From a checkpoint of a small mixture-of-experts model trained on Wikipedia.
Experts: 624 tanh GELU neurons an expert, 1 pick a token.
Below are experts of layer 2 (counted from 0) of a mixture-of-experts language model. Rows are named router (the router's row for the expert), down (a neuron's output weights, with its number) and show model dimensions 0-255. Each number is 500 + 40 x the weight over its row's rms, rounded and kept within 0 to 999. Numbers have three digits each.
Before each expert's rows: "comes before" lists some tokens at least twice as common just after its tokens as in all text. This comes from a sample of Wikipedia text that the model never trained on. Tokens count by the router's weight.

# expert 14
comes before: " the", " be", " to", " a", " have", " he"
router:484427551461465516579487517474515469469466516474468418609481538471530508486485542497474504535482474540564571481535563449496468522523482454496485556511440489510536442469542594429574566502478465542564504535496442524510500453523521513479481530553503579511490473482469599448518523434516501505539516528523447522481481607450534460495465531485537511579568519535552512510511509503533468505513472476567509455501461564519505482572496476593466418552477514522557435492544507551519459521472512504486478515529497464516520550506511562502446506530523462478575573457491463499529566495458482520479515435465468503464487480439478516471531481507430583495534480529477522436440495425482573470468525458535467406536512525524543466602544563521525484534503559445446501554494519445496519540512465
down3:473457497486434419518563524463458494519460544473569468500455511467542496493451542478471527540463467585511507507489500492511510511520475466474435423516502517500484518472504514453440525445422516555443572464524439526492498477539515464519521480422486478456572514486535480453473497527526442501401524481514495519558519489450489572414483485486463454522549496474490509493509454449524526558463575480460446475497471518531526361591551416461514472567435556530485438479532524458406490514502523533464511562457533529561479463511529539467463474522493477517500481544507519459549537520504375555546504477522551518466504447543529515431500509534466525533515544526492546493457537489461553498447573371553504516580487478502440518565542501473493535473525413513504537480508521494519525500517524
down4:485498535529507611460490535559501498546495451437600486523524518531544496517529513533479512491437448455488495478541528483516449591569495545394517515496429505540451441537567564498459479455470499526534569503487451512514488510537515494543473463497484524481499535546551526556477544480479510546480458444475598474533498581482626563483526498479476482477465487517510520490448473535492505445512459486446521571435518471449521544528496519516547461486529522489509494554534533371517511428520519486530459497483451420557510512546559482465501466549501517549470495503552529565487521470475488499464498507489535514496516519579487456491471458459580581523471490445485557456562484509438477485501524525525528485501562495561589496496481566502504463442406555539542511560534438471468466462468441
down5:562536462513502479519440475498443468447491488476575511567503534543570472523538435539468485502417510463521510482538541470498523459452434469433471473502462590508491420542482514477529517495548484523536485409506399497477542485481479493476538499453495462532500490480445428444532522456492502470493555500500436545490423494496483476511443543545506510445486493555483442578450456536550564503514572477545470533490502516496539500572551538520478484559484468518464487530516534486537475528529500482423544599511513513470501499478531515485458511555565506556565475542551500510502488533412539460457597457466530542506594480427503557536487463498466537516456498488490564538551489445462511493497512483489434514558484447462514501563491484511555445489499518601543493562434611464478538565536495
down6:535551537489509523455496479565545506485487578490563540551520513492473528519538527486456546497447482551581471552531534537504454452579546519449493405549539434504514490513523574569509564509505486557468512472482535538535513440473499531457498502499456493533537507535494555443483548510550504515504507470453515481493518497476524436503557552515534532531497501497443444507483517578414474462490431485441480489431520412523494517494503551493497499592531446506530431518495504572514566584516490484562470524493491519432504475521489421541459443541495553595498504469529529548442537611466469532516501498513507532513396519463540519579419462557532533544528535473427492442508536526515523498510421485441571422558485492509531558460501492548548514530441486507546485453488501501473517542480557
down7:556526479487471522437505496507571560565513458488492565531472477436544451567547440457538502543495540474518538526519481522462531471571458455513528507512487535422481545530505470468511540457510568559491570445451443458534489425487478506475520499525585538474434545434521527442488511590449488510542498480542467489482472564458465544467554482489542550471449523416476566533457511490520575494497514425493516515457453419503494506501485588474494520563478517471553427506521523461498493515463540573487492570499391540511504493436556494459438533533459491554537521545487375532482519409470499464479534414477494535547497455450455530563482461446511524486526518507439545476534556529507531492468571496509512450499545494429483527505533489513492444443486508467512534528495517423512494529488525
down8:506464456458477515411485439611515515503512483500486472388482469510538470497495476495572555527524543454526488498468471556521573479472436502516500527630510471478533480572479498495560544566527536482506526473524453397519525570522453509529525510502507422494460487467476523556518526528507471483513458610502489453563475539480541561505499518484553490498589488546480522500505525459369472507448481435506550431480507485511488520480551480433537536519494507522517512558525504477468509544455474541471479515557490478512566505572501537534474566506503445473483500530474511506434472484528497487467483496491516495531531551552517516558552470455489517419437519591508439625561510524467464448516446468505548496529478537519538451469458547513496514572514528557472539515572498568460505476508554
down9:566464537539492546480474481467452491452521503507518539454443467498544579530476436500508536434505529418460455547459471602471584536485459520457512506495503438484544490510528489479577481537439466525459473556475414456569490481468408486550504422490465474508544465511522573523563487535418485493617489491495434513507500494525465487551541552469483499478478550458536467443484462483499479517516484518462526496560499413535506514468538411516461441467495495537510543540517498444487407436509458458426528535444452487528510494526556475549520526498511451476482499504471495447471431546493431424539421460525510499476481511535440509473496554533540517438584498442463543522495485556499442463434512479525545476527524503418505504479541539461440454440479451478484467503488505499497439524532446
down10:468465495400553467488538488521532489485500513488524532452500476534465489473499461509507513553476532520526570537476511480542508498512518476432485452460532566510480472537514532506463524463509530505474549455549434516494450507481474533526410509484457407503474533461512484465505505466495448496528523559467475473422526522543486490436498445586511516442474490431591498422489451559516568449533458482482481561465537513528516463563524561457527498452486431506426487446472602515510470484486462549492442490473533422531478443487499497491468523480449548543525498492522519532442559593497530483460489557507431513428457482483482517490454511474458441429624552461436499550531452527464492470460496511535543436440600493529470514492476512525472501472427453549487482548556621551511508511442517
down11:582503490525420538517461475510473517536487417519519504540508496480429508473527548609436533477495533504499502444425448491406519432516474473533512465493572488461542531542478489512462506478507477459528470485542418462509518500503479521439489432467558513578500497440481476481463472418480442471486491546534586544502469571575492492569414460468466441478485496582522458533427513505527456439507497470465487449487573459531484476456492442500471498509489580560531520502475456469481502535458484543488509522497513490529569511495473514515484499586592475484507494461477537442510405491600454497515442507492478497584553492526504492469433528539411528450552540497516503520557514479507533486534438521515537522487476475509540512550493490519504451445509514595565558509424520509416500511470498
down12:568525492553494459489469451491528510516515503540458475451591494416478540551519480425559502456465467522497512495506550581509462560401522517423578535466392498510436529556468545555525487453579468493422510526559497488595545520475483498548483507503567511508562534473523590513490499474536536442497468435514471468483498452507467541468478522493527454525540525479466501533584503470484498537487492540552490525514460527461545490460467516458398488568497509476435508502459482471522500551490519485472590448533478520475484493451475536518441549472468429535439494493552491526435542468469514524550516528477509526487433459486397429515504511435460483478580517554500495491513535571423474507514563510508488489496563569455535471506543540480494445514503566519470498482454481430456498486482566
down13:495506465525519488524459511502494459492482538450515490475538479473454523489451461511510572459468509513533567514485520415451480469458472525480527413520507521523510466524437483589484507418527593528532510544484494438535446542478506485585521500511446508483512477474481513481470538539525478420468471455529480527492481496555486479461554505476405463492529523522523485484519425489559569452454587419525447489446504527536462455548546436593504462465498534504509558473477519451458521513473516496539425510504421476402537531492515516512530492524441481464459514555525479523532506457512512480485494516524585508465503464547549495403518495456572495454509520519440576513581463463465495486594479514501564519585463471479383502454531442520522537476476433433536539581575509478535533464496473